config = dict(
    hidden_size=320,
    d_expert=192,
    hidden_act='swiglu',
    balance_loss=0.00109,
    lr_router=0.000394,
    norm_eps=1e-05,
    tie_word_embeddings=False,
    optimizer='soap_variant',
    max_steps=5031,
)
Below are experts of layer 7 (counted from 0) of a mixture-of-experts language model. Rows are named router (the router's row for the expert), gate (a neuron's input weights, with its number), up (a neuron's input weights, with its number) and show model dimensions 0-159. Each number is 128 + 32 x the weight over its row's rms, rounded and kept within 0 to 255. Numbers have three digits each.
After each expert's rows: "mostly gets" lists some tokens that are sent to it at least half of the time. This comes from a sample of Wikipedia text that the model never trained on.

# expert 4
router:058154119141096090147080094144073137160069119160181107085118092129132138131111145187132153129152154087074084065177194119192130125121120171171186143149142151106109135116192079113161059136080077132134132120129089115176122099134157097180165087129058124089120137208157157147131153144099132132150108078101111127098181122106098157119128154157162111218107150111157130105108071086122087116165100144108149110181091096093162162153150122149129188149169045195125093122124102125141161068072077
gate0:131106097138089191100114113093138141148117094152168110132135123162183116137213081131133097149087152111095074083142104142138112139155164133166108150051138128157133164184129090065119122132158090189120085069164108125063136109077151113143088083154123173127172132151123084124111175138104145130141173143172159127134109174095080169150089094133085144197097153161113207197150142128146086112098115130152153145107100129044126059120133107147106107100182097112109145208111138143136129114199187
up0:135128134140155117084084130152108137194151144116151079158173150112181098136181111114161127112078161114103082037094116156154134104142147132075121086101115134175122153176160080064096140156183086148169085100161120110102133082095166149145095051118095110162169114099130130129128141108106098109090183097134148145157173125143078140195078122094153133166106159176143188183155131101144031149058102111127130107137077112065106107110124109162091116159086118099128151182117119171154185062180176
gate1:108043133172137148103128127090129167138079104095125212086085091131153173115121133176142126159175104114140068128140182129066144094111158153124118107143112137100137189169141119153140121146097118150086143119122143108131115097135126193089091131180090189146057068144069159089126083131126149204126123120087129140181145140094144105202152135171098108159123111124127082156051122192161178108120150158095199087192101178127119087111142109113137117120133120095077132099128138142135079157125115
up1:131129144110112157102170137125126162122150151063092123160107106141130176161136111061107124069146097127170139165157050144124154055103121113178071121120085114140072168118107119176107168056106096203101091152112170139159072147178162113113165191155136158096074157071133132134133153120151131132082114133115159088129125153122135111100072092090194077090069172192124164111090134156073081158135163126115080087107066106086159146145090099110183113104112143039161129088096220069122161115085139
mostly gets: " located", " known", " near", " such", " below", " behind"

# expert 15
router:188138114192176109188131095089143095134168187156135183085076143104156118139137101082155131211058108182118045118134172161137117083164102197111097139146104107113133142110077109085148132195151149108131161118170085131083117100101035118100141116124079101155084130181166078126118182129119127112113096095108163139133173128091097093103105160103093135123197155179162067132108067122051074164108107124140156140144131044106107127160133157137096092143129101079107102169118139150126122153178116
gate0:123124112110128118127095064147121116143148089126144183156138084087117141099167053147101114190101140135142096157108108167162128099166096150128058112131086188065200092142141130121135148134124104165142095110128161070146150159093070171167132160160144103162127151145090119119099156142183148167164171146097102121159143103091169171199102149149120100045124130144183134138185097093072119160121142155146114144134141152169125149112137154156080109104134033109129181105174156126107111122142104
up0:138107198120163116137142159078111129055128117126167142122135146138166151176133172154123142120122111122068176102153191145127131159104203114170131143154182113208103119123114087168094110133145149119136124140121127153099098095132135105098122149126114108120181135087146147188167140123111150109116176098153173108133098133146148126145181154159161132198049079116142094063074116164255116108127126139117126134108138115091142132146149152097222142130150177194131128113086134129142083111088134
gate1:108120061138110166141146118175115105139097128104127169071114092109137129131123113106077068127161118136169142150054100055139147096154112112183149092161139086123157085146105183117107118084125149131161103143145120161140111098090092098104107151125124150119120150153086066142103163121120154145156152106126134129155134140141136127110085151145150113105123131142099120147140063127157080151105153149107128145134162083139098107137141123062171160110109127119180124114137111196114136079154106
up1:129189090128101145150160142124153216128122142125141174080112103076146174118162147085194083163100115165147140138108131156120145176136133165184151081122113152111102075160137169154072113123157127067076130126089093150207161108098116118137106111092092139095153100117124127113146171169141150167122144152102115233148132082126089079112086119109121124172139126079178162158164122088124164128112134127115185122116155123151090195134109096108119147192136125132145107242126132161140094094126167
mostly gets: " ver", " ab", " ag", " Circ", " ad", " med"

# expert 28
router:123144098124150159169086208124172098137064186108059170108149104121117090091163110104180152106147184171140176136122087148126104123128154100107150099138108083156161115123114118090126104105167083160115152122149089119168151170086054089169094163127145149147067131047123147109111115145120114129180075141115216154154098108082131134112114135109171101141139149151161180100163101080186131080162171132098130119070159134096117138148128096154106132149124117118080146168143130147125124131132092
gate0:194105117162147136073142175179136112137126191142160091151121153128145065148126151112086118086091108104160170123136097179140118105126084151117212131161162168084141156134119158193130166149115144136128161128174129120131146205118156143116102080208104033120098124095139185127128192150140112112122128190137195150117143109117166127116158086174094156176145113123120096084084146089162194109139131101152106108115084082107153117172096060120107059129083106138170101090128124133125144154075118
up0:125113134138131105135092180087096139124146110109108116125108131099141183081121163110149149099141159085155126080171076147193106114081176134095107098133072138176131139133140119069130154056117154153157148142151139167137128120092098096156143147145163207134133099177133152159115162098167140236137139064153092191157111109152111131134086201116096135122121113138092062135187178161112163101139213156114073108149117132171126118125100121126086166190059152111047073144150103151156157170186168
gate1:150120157153117116179159041159116189094110167130082181162141126109209099143120101123053163151122136082056140127104123162133159104121127184101163098144122071123133142115159108124171204057109129153143165141096122054125107114074089091141117131132093093051171128127153103155148129137134109091180124091138165155177133132127099110112125136090128139102121143137115156175139118099127075107166073135129101093090078109147102139121184095068084137185103134122175096129127151126166132099127023
up1:122139173099133074137158118125094128162166104140150181105197153130122129181128133143092157073149170201084128157100121151201135162127093121115141120098156081136135149119162153151124143143125112112052125066113149105157109088109180150125110203136160140102148128083115139133188084160106107099133101164126169134140173151180082073167170127121146161103081138185079147137173054079126131101098150105143190093079146068156167195094162117107120160147172168140153140055136092105125131120119150
mostly gets: " =", " Height", " ago", " Written", " Released"

# expert 5
router:141123167100082171179134116116101099140159122088162105190121110162087137079089109165082124138085122136151090123083117119188124131180111088166157111159149156155118149141145114099145094112141138102131097118162096079154159074118135144112178063141168163097192163136098122166137097109089087100162131186107115082175150087065115109116098138123163161129085099122125211059145153144150149138117109175114151148106108174160101178098163187053124143103147172164119075131138118093159144121125069
gate0:115145121082153117165135115153098165136126139140128207141105158166126140179068032140062116109103126146171151116154132140090060103186110155113143037168133125153103124162091073164159104116106090136090124096145118115121120127114154099108122133181146172118125144087089122183075106116142134130082170105070075157109106079149148108109187154133145144214121133109164166098108160138110170158132104107156144144112111091106098146115155124160091147098149099156120141139088110156155152132143112
up0:145091148188089125111070137078110084112145125117138098132136103091113094086164212095200146105170126113119115166085113107145188149099145086124095242105135135114158118088153187092115146169149140142147157158125104155108106132131134120138106123087151065162107114157122131083158162109147099141179093140153176108115158201112127140111059137104087115027099138105078084147157093117134103118124153142126117100135154129128177138123083069117187122163099145065159161142127140140106145101106119
gate1:166129101120110169146174150162102168061125125084140137126119117092177205140116107153107075172112112126123172096153129114156128096131167136071197116080058145142164131138122128103088144104157140132116156144149106125128150087107139073103106162170149100151084142106122123166116104114117096104153195073068151111197176187104150120122108126089099212130143092137141136154218162077099081116111164127143106212125079120194137133125120147131149151158114164111094085113152125119140132162129080
up1:153119135137128155169162130147103184070135131097165142163119133101178186153107102142119061135115107113119188091147147146185115076145165130056195087079049138129127101145126131093074142125160119123150151132153133115099147081130139073129121148163110092167102155129093133161115099113096069106165169072059146130189186182124182122088120166106129194107114118164136134133186129092103083094121175163092129167129084116184135130154090154128128135153121133118139094122155142114120121126156068
mostly gets: " ==", " ===", "):", " ====", " –", ":"

# expert 40
router:156128078133145150149072172094145175159142079128092088049195153106092148137164137108143122143133128124142111147168144116159179094077112061157127129127189134185099152152129102121109147141074150098194092124089127151101163137171160116067193115074149084127155087110171112125120096116136116129152162145175133157117149061116141075145122111135089138164147121119094129083105157143103182121082123139125141153103125175095148140108150089169157120098143143072150155057056096090139109149142112
gate0:146153152155157155124132107175157156185092151143097104156133135154127125150126123130103117106137159127123142109108106121130130158104132143150080069129159086068084173181159136175089085103120127137115090124146167141082148150197097104149069111147093103158125154069174093161190158113083082107146048135113211136170116165163154104087124135130177125113149101120095091144077073166156183112141087156135072145164064170079192094121093177120152144141079140105143147143094121101172113142164097
up0:097155103082127114163103165125170128107134113104188156103149118071123120124149135185113122111110061135125127150097151137110098128157084125085172189108083139143169095127057106093141140119111137095138131087105085093174112086074132100114176126120166112083129137158102168112097144134149158159136165137163074103094135063082136134197101131112124180129134145180152112083166205076112117091125180087130203094149153111156097103153188119148114092125170101125137182070178123160097157165117136
gate1:129197154106152105111165154144147073134102120138120096143146184179153182100084161119104104154148166136108117135126188122145125096113132105092110108113161154115167184129115085140107143065135067149047140106151129156121119111164189163126140192159102143111153126138106104108083156139114125115172098171107146124151152112132146119138133190147118129144164113123156163116187137104138151180101157158098102125142158213082068151122099164081141130125074144072172117153120172155108113189105092
up1:157132128100131101149197143094183197114035187068114047126170191116093120076096124183132106086190175142105171110122201170113142062088096156108163095083094105106169171127060094122131133095118129187117078121147079171178150131133171087125122165118125163171090165147135116138139154155155136093146113184118153149171195119137111138157150151160166140177157107092142137067152133069085130169109173125118111114156116182129140136110141139089121152165128163094135153100112122127158138164101102
mostly gets: "^{(", " (−", "×", "–", " MEX", "ZE"

# expert 46
router:102148151170070073114157172128134125147076118077169129107159111117075144149083137161124150105175111119163102113096118075155140156091157062151134119147063151213081138111168102175152148149100155149120122137127195103173110099123169165147139110140164143176160125132128091109098077106123114108148162067156130090098180125140110092135067100104159174149092076133144186074184106108179138090176114139111117136150093121100155131110141145115143151143147072180116097107053114074110110071123081
gate0:163158138200083061122196150108110145123155098110115165140151144174151136152123164132166136190100139085106171149069149146157131154164120164137122189125180155097219099115129085123130120042159109157108063095100160163171143181059137115162109115151131083133091089071128154161120110156146154087116144073115121116120148104126109157105120069144075128108118147131149217094129162096118173101134178107112138073077122127098201082077152101121125165159093115119165133132130128066176065107099127
up0:106172167190128149118123173092111139204159137187133122127140063057139154081138114141154145076109134170078130113209060162147084215189137111097131096120134077083152161127128099120098106182123094133181150112097137107117100121104160114112103141169152129154136147100112193126111145130130174143060133140079104122086121119156144104089143144111196156156126111123134172131150125074168138127124114191121121135157136090095139117134139097139080110142118087121147135173160106105115133123135154
gate1:082166084181120104097166148108114133134156085087152122106119103116052126105140119136177089146058126103088114133018154151113120105143115129053130114125134170095086112172134137152091090120153165168170116132069191102131132117120194135121119111143089108108116108200201179157076147132123092136196124108157113130097106135170129160099169151099142132108196084130139154145094167083133072156143112120148146069140088150142083120140192171189125136129096134129148112109116106138124133195169169
up1:147101158100197119177105114112093159088117177142139100131118135136113125176163104132108210093112152119202123122177144150130130123155125102112097183104134124086133167108135113097087110148080086118150159133131095164139122120115127093103108134095071144113102152135078136104150132075133085153152115136074138162114100115065092088160094170093116146154088179149134111076099129152121169076119166107120140139090155157126171154120147165073115075160143071143188175147110155140139193099138113
mostly gets: " during", " in", " During", "In", " throughout", " at"

# expert 19
router:187094172140102106113143089106137154114156178113135128094106169116180102122132079122094138208137051183133113122136062137131156143123187124184139161131143117072123126123102105204144105129182057148125154142145150125081053115093119083076138186081102079116146159121165149127163170123090160128110152110139145131133093161134124118125166102115120128168112135125097146181131121131095090112091126186160089138172153094123111166121071164175086172176092133134096066180087125096087206135133127
gate0:102122110101078162101130166169130192116111094124110101131093156157138094122118107151168134137119137145100200138159122117136150108164167175158157141111161151059210080157062072214160116115114114117111087109104171164164218122104137161162173160132097141118140151119153160094107166131161131135156128078125166082110118137117092078121152121129132120180057157153145150158167122174097103148174130145174084170118099106182096071110100096124094106114162111101124089143130118138143134133093103
up0:087085165161100075114130118107100151141110112131155149122179070078131158118092121122087071126148090125165028118120124116120154188075095134099122137157096107227060145141175167111137174136107178161121138119164116047098068055103155135084142139080156102119173114086094116162154100156112107133074139151093141144123169108154108192186113124145170172085202088099107084137130130104138148121084144111113183122108143123079157198155097172118127144172103105167141123108105100136132145124131165
gate1:139089160091155118057111165138134151097130127151123168119067173096107062131091126119153119121155127165081116119117056091142098128119106197189188144085127107147117102166131152086076153138139188159149167107133087095104144122140073101129131165145153127099153112150147160128117196184135144151125164143094162156121068122158119109164133095153180073137069101088100160130153113137124160170191132072134108125173151146156153226121136061201155161125166154142114129122140172210118081108104139
up1:163128122074174120125124156158085134102149182163134179152100173078098074114123094149142073132156111115166103125092087096152111149110075167120171121093168169139126115114131137120099169120156176130145189114127107090153140129100096106159143121119150092106175112100177097143120172136174116174125155192075158080099087108121145128162110114110190032130127143109052122136182085120142153154134184065120095116172116131148135195093120109202167132130162179121134103106076116167154104145110130
mostly gets: " well", " just", " so", " rec", " too", " far"

# expert 34
router:149120170140139168142105138055152128116199159166120118075117134109120173114101126101126118102127145143106136117122112085138139156107073154097128141089117087122126123162129111082141171141139122150122135121171113144138127130130128086105186124100095142140146146109176163177110137158109063114166048167149162146061119119101109152096163134199087142088101193113126104142161119094115177089131101147127150124106160176127136128153135098123104145117119145115109147151107140142071089143172110
gate0:154127097230166095127115173200143164064053120110116135168096121093087160133142178071119108108122082139149195131111144127152118125107149106109136123144139143203165140118149146125167124105114131088122127116132058083148123115153147152125162121138123141120109083146142106111185158101132140161152204151102129046078110089115112086113130111149136147145072145110094126090154145121125099117144086087080091135112133169074132142167159186150134162174134144144111110142096152189149090145131153
up0:098123092111116147151107119113123196187136087124124065110102130189138168094146136171044129093140123132137085164126102126054080133106073121130143095182112087173134175134141115144124108138126119072167130138161118136131129076192163109169155148142054127119113152108091188136095180091115059102133056199109103160117152150184131151101072094117186114154138104103159152114096083068123142128130122126146178163124160122110127101128123081099105170131129146086102116124136135133122159102164091
gate1:101066139052187142127101105175148171102123130136126150109106145085185098092122120130138094098138137070132122161172093155141149141191120174121114105176186117148137118129158169123171169102137083110127173116153111110117116159064090096155169124152107122110039102152150116119131121107162079160150088091106129115131124133088112152133120140143169080105169133172083085107199174140152068150153079028109091141079073146116112147098141064087116129126161185132144161116154126125120153053093122
up1:139112138151121126128150144145141134136085150081144117123162126159141115145122109129118165170151125129123132088135147101091108151084103189075141207071096129167167163088120068137115110102172140178166069091081139153196169130149182133115135100098153099128167141113097115129112164099092085121114137160126104114070146174205087151120094094115117171137111131061110194083073185087084185097117187176119132152146180097148081119153093210147109095148095106127108126085124095148134094168150130
mostly gets: "sq", " sq", " LV", "km", " mi", "^{"

# expert 33
router:158101140112114152082108110157166091081054186091143205182118108120175134110126103089090123152093101174136167125100142168139128103111127145116107190133106162104188139118098176183107142157131126162136089074168150156086060108171125141126147215131111140085083101140118074135113146142095173102117166072144124099098084149167120181147095149182136093121158180162064113141136114132130122170136095148120098141149120210162084149127119150121096116138118147133160179092096080114149127159120151
gate0:170184139141083095136108125064067095097131090149147143137127043180112104131130122183091158150172156081118142130159161168079185146121149207171088109054193118143100122080106143116144096113082122108166116158112120088149123151188113176096115123112078128151100123113163109104117111137140075096051148148116092111161078113113074156096124108081160136107142142197160121191104095170187166170155099130128083122148159142184167143124102138087156059129130147133123103098118119158176114129138136
up0:137090152124123125084106136121131183143073139156176132133114139130136103135044143102129118082174112155142177129126158186069164165182135111119168129139157150179116120055136141168167204132113111124144097174077127127121123124230132173113101142115178087138162136118110088124180102150120191107081090115201116138163093141135141161164093098161137135072179140108121118178085167071096125081132108114102137111150076175113112131123094123171137152083121107113179143087168104078084054125108147
gate1:159110119111125140111121137153137170211136142119171171125071071135118240152135122109039092117135140137129120079075129179132154128077132172103125139146146167154118192130122111136194092117111136159172104121142113126079097064130138148141152174192120093106115138139082061113136112134076160135154107126121128116157087079128099160139138158153105118092112169135133120149153080104158077147144101158184108145126156185081114150151125172129131110193100146136081205175168143093172111098145153
up1:157159127142098101141122125109194124104162131113108115175138096155108109096131074144145140143144146170095189171128104107118111151155144055165093181167157122130186116131058135168166133173095137066152164153122185144181117200100131082128147107103176137092158118132172172104128119135152119121087142057096137155107120078138115095104071120093173147169128155137149133068120082181136070082111138127096210134095175111143096135113110147147110112083108161111122160147155158174097178147118165
mostly gets: " Mike", " Don", " Matt", " Tom", " Frank", " Chris"

# expert 3
router:116112069103151192144167164069177065142104135116115143109127166125113060076150106100153155188067126110092068132125143141134096099170107192097124132112114134172097158084109101055173138089148104156119164169114114143167134129118034084165134137126094109178048180155162151155137162107152097122176037118126168168089127113108139184093141142196151108133129122121146095116145109109114084106097144101097140135113146090080113101165121077127096112099158187098097141181190147124104155101142119
gate0:090071141108112129123158148132140131092150141134119094102172123145135122136114118153102121070137122111140158139176073146114119086099107146147120168102113132132124136105073180156111123092132141149126132106172146076137126125141157132114142103165107112122127136138162106133071150122158107098146111147125155142050069123144148082142113063121152144143160116147128102144097150098088160140154125111107088100147166177097124133073150112094097127109117170138127132114098139227142137054044098
up0:164174097136123122135129108095091145094118075177120025128116148184125183126105120094137122143093177164097170121063198140160111113137177161114175105095101143086136126141165127123128140087113163129091181125077186145142128157151103112162099125110141106119058112072180141095117093150097111125114160113122081070213138143102052201172168168112055109149086179119121127132158080115188092139129092149116175165133125103096180116128113121141118122114112100076092135154107120122139126203132132
gate1:083159075119150118147109143138111121180152170144150132121097094118147141060134120092120108151085135142120131161148148115168151097144084120140112153105097106090067174148117128178127154098128165063150051139110158126154090121167065117200115084133132148067097135090120130105129128093135167144151131109129125141121156113112127167111126079155152033100174129138074186180131035109133154118152147111102136156123167167180148092092081165082153134132114121090127179114094125169134110128108157
up1:096067122153155143177159155184096127086148167161176098150145137121131111131152122082105130131105172117118144100163150088125118093144126060089136118184156081082135156123075161115103171111101115077127123190087120078108150083103084117181124118091152118110151114134115150165184143099067074127132171131147154095151118116104166180082172134104110155104153102098129188156185098083142160129135146122142101062105099128187148117104105098169142182091125165141185101100106134128052138092106127
mostly gets: "′", "″", " Clade", " UTC", " www", " Phylum"

# expert 31
router:134127108128125111147134179165149132132074098095096130146135111104168138153127136133103138095102130162158134110115186135077130128148177126126104118102117116142142136118176095173172117094125120145110086063083169181160151188186144125109153144123195158092153127152042099064145137136077108165134132110193157151160155141159168136124150117177089125107100141120080104112155161108119137217122070152124111159112119201133072121123122120061064110139091146120151147105123083161168080198089159
gate0:147080123103130067103184174132127183098133145103157154043144162150141189154211093115144127095113179160150097159103109118128114208111149143189110092100130134124122117136106096108187117086120053148135133144127108153126194143032134108119131128130090159086112130115144155166120120123114141100179105196185154160114119110198085170130115130131120145129119160120100061129087131159139139080109134062128160125067132056092094126116121187166096073103105097137151155128174057106101172136087131
up0:149078116116132108101100113136129103170141145141208120109149111125111194102134162125202103175161127161127122121141090146097106185092116102105144121160080149098099098128122118116110135102157132135115102085080178185177050127161138088192122115148160157082135103153115162126146125116154098131131126139120158074116119099134102154108196144205162170097104100118128109141106107163131126090115142133072128095112147135098111124086171114139158117150105126140102128101052102130103164178143117
gate1:140085139116142103184116107145114166102137122175116075095116112145129130138099167169141053062126196111147106137108156152104101106183129105131166111090094112167116084106197162184109144090126112072093163130155096128105148132111165134105088122136142112163119091105122116128173143138131105114094172111136120173201100122149182176179146140175139092160118090134145110136111161141102106146108143191112161166107125137097124164183090147126182119119137111113086117109194085140118130143112105
up1:102159084134121174101122141123107078174149116103140169150161171083114111129150101124128167123119053121087160098178069101171196132094135187138099154156155150094130175150127112073163135135149144177153072168141143155155075109129105121116147118107122157095139128200127103155072122110150165125121127119139119073077145134060026048082093132089119157111126171123143148139152100142169169122143107115130112089147135123159144120096195095170097146129130138101176146157109158089128141124128132
mostly gets: "ović", "rell", " Smith", "escu", "ova", " Singh"

# expert 11
router:154166087118153141157122136103116137130105124145173094148115138171127184097112113112137097145180102138156124149162149141174136114084140076145123101125121181129138123170139118184210152137122102081179146057130070086113154107127173160156140139164184132105139097088133158151221152197181092087123174105184137128119174116197093111122183126126107116181109160160165115148107097142113133098089172133172110113149155145086180156106164207164182076178178143130188150092111145065083121124081081
gate0:127073114169157155157127112123169106111125108099107090144164140122116094090141094113101145101172100099067082138135138131129116139101105141159191093097153147131135133094236122071131084128128113155125136115110072089085087135150150105123090168147178193094162122176134123100138122139098107186112135096057085109086137139080150162105181148126196146141058129135143158186125197105134068120186144095130158115156090207132104135105142087144145139056178193151115171088128074106133123058183122
up0:160071116122188138170141144115087158124123145163153100118158137154130128135166096103080157146159065114092144154178153072122155139147097123132150115144115043122153193114147174076177076125101055124147195109129150114152129071129106148102154084164128160106140127170116123109143174149119113114054134115047096117155128118187112134135144125156129128133106144121109145196165190137127147085136188104140123053158106120120078111184155075110086125093151151078138204064169078098124168121128157
gate1:156111154097125123174089099140115126107186111132139062149155183099081143123121094149140140098153113156184112041125138129120172193138114109123131118118152089100103134121146122164108152125111099155111204117096117178101126155103109159084130134139150114120156154095136145197164104090143112086113105187166080102142112114167160127170132163118124080138096114107145161084133027154162129166108121233148084160131098129140108110114128090132118117187170095110075149215157158086150103187096107
up1:158090172124112122164144073131133115103156063193161082186158158133104156123103084067127139117141132139163128110132159088149135168119174092123117137126165126133137079099132127138148195120108150172111157201168119133113131154114120142102103127110139106077194168105119160144178078122158164107164084154150094109181121111188123103134128151139107091151118131132136160098134114113148116149102132221208110181104083113133120165086090100115107116189172058128113148154215089123134114151147076
mostly gets: " would", " may", " to", " could", " can", " will"

# expert 39
router:133128069090109135165131165160164080148107073062147119135116154127169148156136122134112126144115105118124096144098146187108163103192129113189118141126120146084174074038134106135114154104154148127100124131091155135122133092094112137140109160141136130126092140148110101116104150136139134168143052136089167135146171102204127132138173117134112067110092102124139087128175106159130093160120037114133185163064149142122098143165091108157106112160111155151102133130184110195130133128063144
gate0:143119175151183164129103167131129103133114100154140201129146120142109183236069133134145193153079139115116146119108114104120153152178089168045153132090129097154127046122099114167132124174151150050075214130152096163171095165175131079095142072117100091149132165123087123138131170145131160152116121087194128100135098108145082127097056094131038141121144183070144105196179160143140113176156126126091131152132127116150082153118178123125081129124140181152087172066165087112081101158166151
up0:089128121088137155117129106121123099182160105124182117109116115116114160171125140128187162158079104142138125102092146109117164086194136150122206162092155093137168068103145098154150111148197100119114157102158153140140112128152097083143101117123110095111120180142131110113141125137128190217090081164176109133180135078126083111106070087074098118125160190108166118142175098155123131123189096098132083068116131077156125106116130052117081173197165126142103169172164142103090131122111150
gate1:123152088101068140138106185074116143127202087130105167117174098068108124085114122091111158177113142159063156140100162114143135172166073122130110086120146152188105104153188098089110146096079146152080127154159127125227121165083134140153150158105118159170075128145094065129104085107183171085133131096156166116092159142091106125145133074129127194024109122124169102142182145115129148128110133186194137131112100148102095154121089126121104140161120147152089148112097148167150114129110189
up1:106071164142094097129189130109108117148139126137145157122200106053183047122142105147156143145086085182132120131131135083044161146121156101099177197122155089059107105145130102076065127134164137118129127077126106133176146078182128143100083193137139129108131146051112101107144124124137154094112069129107123146159107135156146146077182107146087076131111200126077139150160152155162105136158099176129090112171144105140143126103172120140144130095113163096192152087138152147131113106122139
mostly gets: "idae", "ensis", "aceae", "chus", "itis", "inae"

# expert 13
router:125097110132072141130057066119094117151161120207138064180144128144113095082112124116150144109178127100115117154157138146121157167145101119130191105122154127113136129121150139076155164124056198135061148120103165134116164097177115139105107120146136136146141137083169135170118076170159155098170155146083108097150137117113125106156104142132090156078182151110069168158182154165138138056083162131063168130114168156123101161134148113152103121143101168100159138093115103185169087114141180
gate0:129142101147144185139123115133091144163147107124160125109112169126078109175194124118158140137138180062111115136134102090094184136124078124143189142113108159173133091123177120123146187105162121163131161132155141151168130067100138135093152115089164129154122119087105148093123121141142140053079111088183120093105116144131114074093092135115084121120169157193170142139121084155127086135237151121075125152129108112152047172117113029167181192102165084135106140114100134148105127061094146
up0:141171118169121189146149146130092117104075111152187067126148118186121092151129167157115143120126121089077131097099088120150141132088102115150155143167162136153136090161173119134145209136163130122104150143190136179117123113163149098119155121134154122166168132008135119081142093120145111100102090093143167152102123120117104053080137136095091171171103173140133138113099089116052167140217154122059120181126142125147067128082165043114159155114141112132122105146158117109128130063115148
gate1:129085132117121171098129128114100120106132153082113150112136110158118043094086128135062136138130108194143161114133117150119150116122143147129171097144169146113142102118099141136111027121140161172160145134112114173157106079133193158123088077145165181128113095161062195149179135179075122134127154143188108101152131087165089160177129144104161145134151116166122177134183125130065161143113108093140077175087122143132084191112100111130117173062059147168160175112178129164152115131115118
up1:092147091188128089162161111120135107123124143130137087169157146094116142113106119154198116134169154054104170161151179137152102161146092104190092115116111133152179207172143090085114181138172075065091131162157174045115179144155132145081175129169128108125164163102120090073112148097115172083148107138054114132140151134106130127111132160131142138107149111133185035092142138113200092116108126146144170062100110151107176062154136133059143125211171080115144149158079170110099101148122112
mostly gets: " .", " £", " MPC", "%;", "chus", "?"

# expert 20
router:092109165187138165149128120156161148064094158080051188081126103098101124147139154118089143106099106121093113165091184112110106106133116106103122170115135145105185101154151130163129145165182099157188138106177114112142165124064117145108184153115134116195090118135143087184199121135109129135143115155141081193092148161129143114217096131174071094104111138144139070114132155174113145174145152120186071144163178095167100132152122132095129143101073122103135148111173102140132169118138111
gate0:104075085047117097100180094137136097097137151045105091145130187114177129095170132107183112153094174093167110115091109207144155149156133193105124083160101130119122171133094163121118156093125134117098163112113075121083115091081133082161171127153112119136083141200100159116110128153109073123180132176114112156151130121123128055150167093085058139114172097166086081116120170091202095102138188112149147131153141155159132102121115192139162155147139142139142150150152127146142157124126063
up0:121067085116129074062150053154110096124183126065116135171082112093165142121124124179150076151104154124183169091093130150147120130153118109141161119118099160171181146140131146109109162095149143131097142117076063154119181110127120065142153041110149129138068156151077164136118076111125124121188138149105092098114106111105133070138139145156082111096107138149140133111154199095163089139105182069144169141178109087152086134101079140188105149178116144165153083194107086110151120123135028
gate1:143128174210157084145102074107101094146126127058096146199130098133153153136156120105139169127130136147061077115199124149092085168094148097143152173155120129125130124149149149060149095166134095101117149179152075114112057196117124109139124175133140166223083139115137122153170096106139115174087102118106174128105138194196161157143166136072105198089165122189119100197079144128141149135134123155147085075117124147149139106082093121108105149125112147088168167143153108133139169160080144
up1:130103107021099157128145207148138179077138134154139145056134166103099116081117126145130091109132125143177144135067170138190127131152174091107108102127137125140121158096106147215103141058108124181159145104122181141134174063126115137111137175141104103091133141128129088125152122091120159087168103180092104115162143118116098092112096115208127094169069128056095177105127143127124137118128162100138199125110157167128132148186157171151125162173149125173120111061086128152109151106134145
mostly gets: " pro", "UP", "LA", "ON", "SP", "ER"

# expert 10
router:108092154088109116131050120087115168130143165166169081154163126145119091148138159180123121067131120094114093116129125141103186136160120071089090077153111146106188103166107098096123075105093121079063135126032161161164161121126100182200119103109115116143130175081109179123103137081124124113126095186153112123115126093096114109115075119124090120080137124120103216147082124170122121090084169179089153084101165104141160166084125119122146136130120098200119123160140150096110146071147135
gate0:198157132152159071124162086071191192126148156110115105159131124139121184121129091155080148141094132144147140129155126189193121123140123148163177158093125081172103147188146138128097144124103156129183132149210146114128107154106150121148129152171176088073108148100143122134122113143093128165114146166106110104135116121103180111136152159088153130183107125120146224180105153135156146174099117123085131096098046082124136105087070069144138143119105110101112124162175085153087149103105096
up0:108135098108151182180116131122097110148103086117130153087126095165129094126084103111146111119156095130121098167052093120107118133084168179137102123192138156099111123111127087100120152161127116129146116144093105118109130130079144137102106121090103124153176145163127129131132135115121123068110077113115140160144141144165081138133099087134095129036104141098118109092157063151130129078203107143134090158170194147170104115112167146187126124118154126161139109129117180077134129144142178
gate1:103147091146086102078145115151169096133088161191142105151081139155103112187133097156119186148153138202140135098150119094134139188106127201087193142191159129174114142156158113122154068069118112160218108152072131113101128108153140135165180131110143060138112103103145088137142111156101126212126150149102171135185117119123110170078092100167084151183117136087159070169114135126167131196132117201172195096132184058119127111140126132125117112121093153133108084107113149168111144113138124
up1:047153091081111111107148140155133148161153171170092135181136171100070143101175115168143139137124158193095130136156091151094163207133095155097099128176139183113135160131127088116144096073117096102186092183095122171079165098161139122104167103131124131131085111082122105108161170166107104168136155063126174066157125115083106058130105131160116112140147107086122136103135175173106146133107138132173120128136157021110092148102140172127077115182115107141178122138087109172109085150159127
mostly gets: " ====", " ===", "}(", ")==="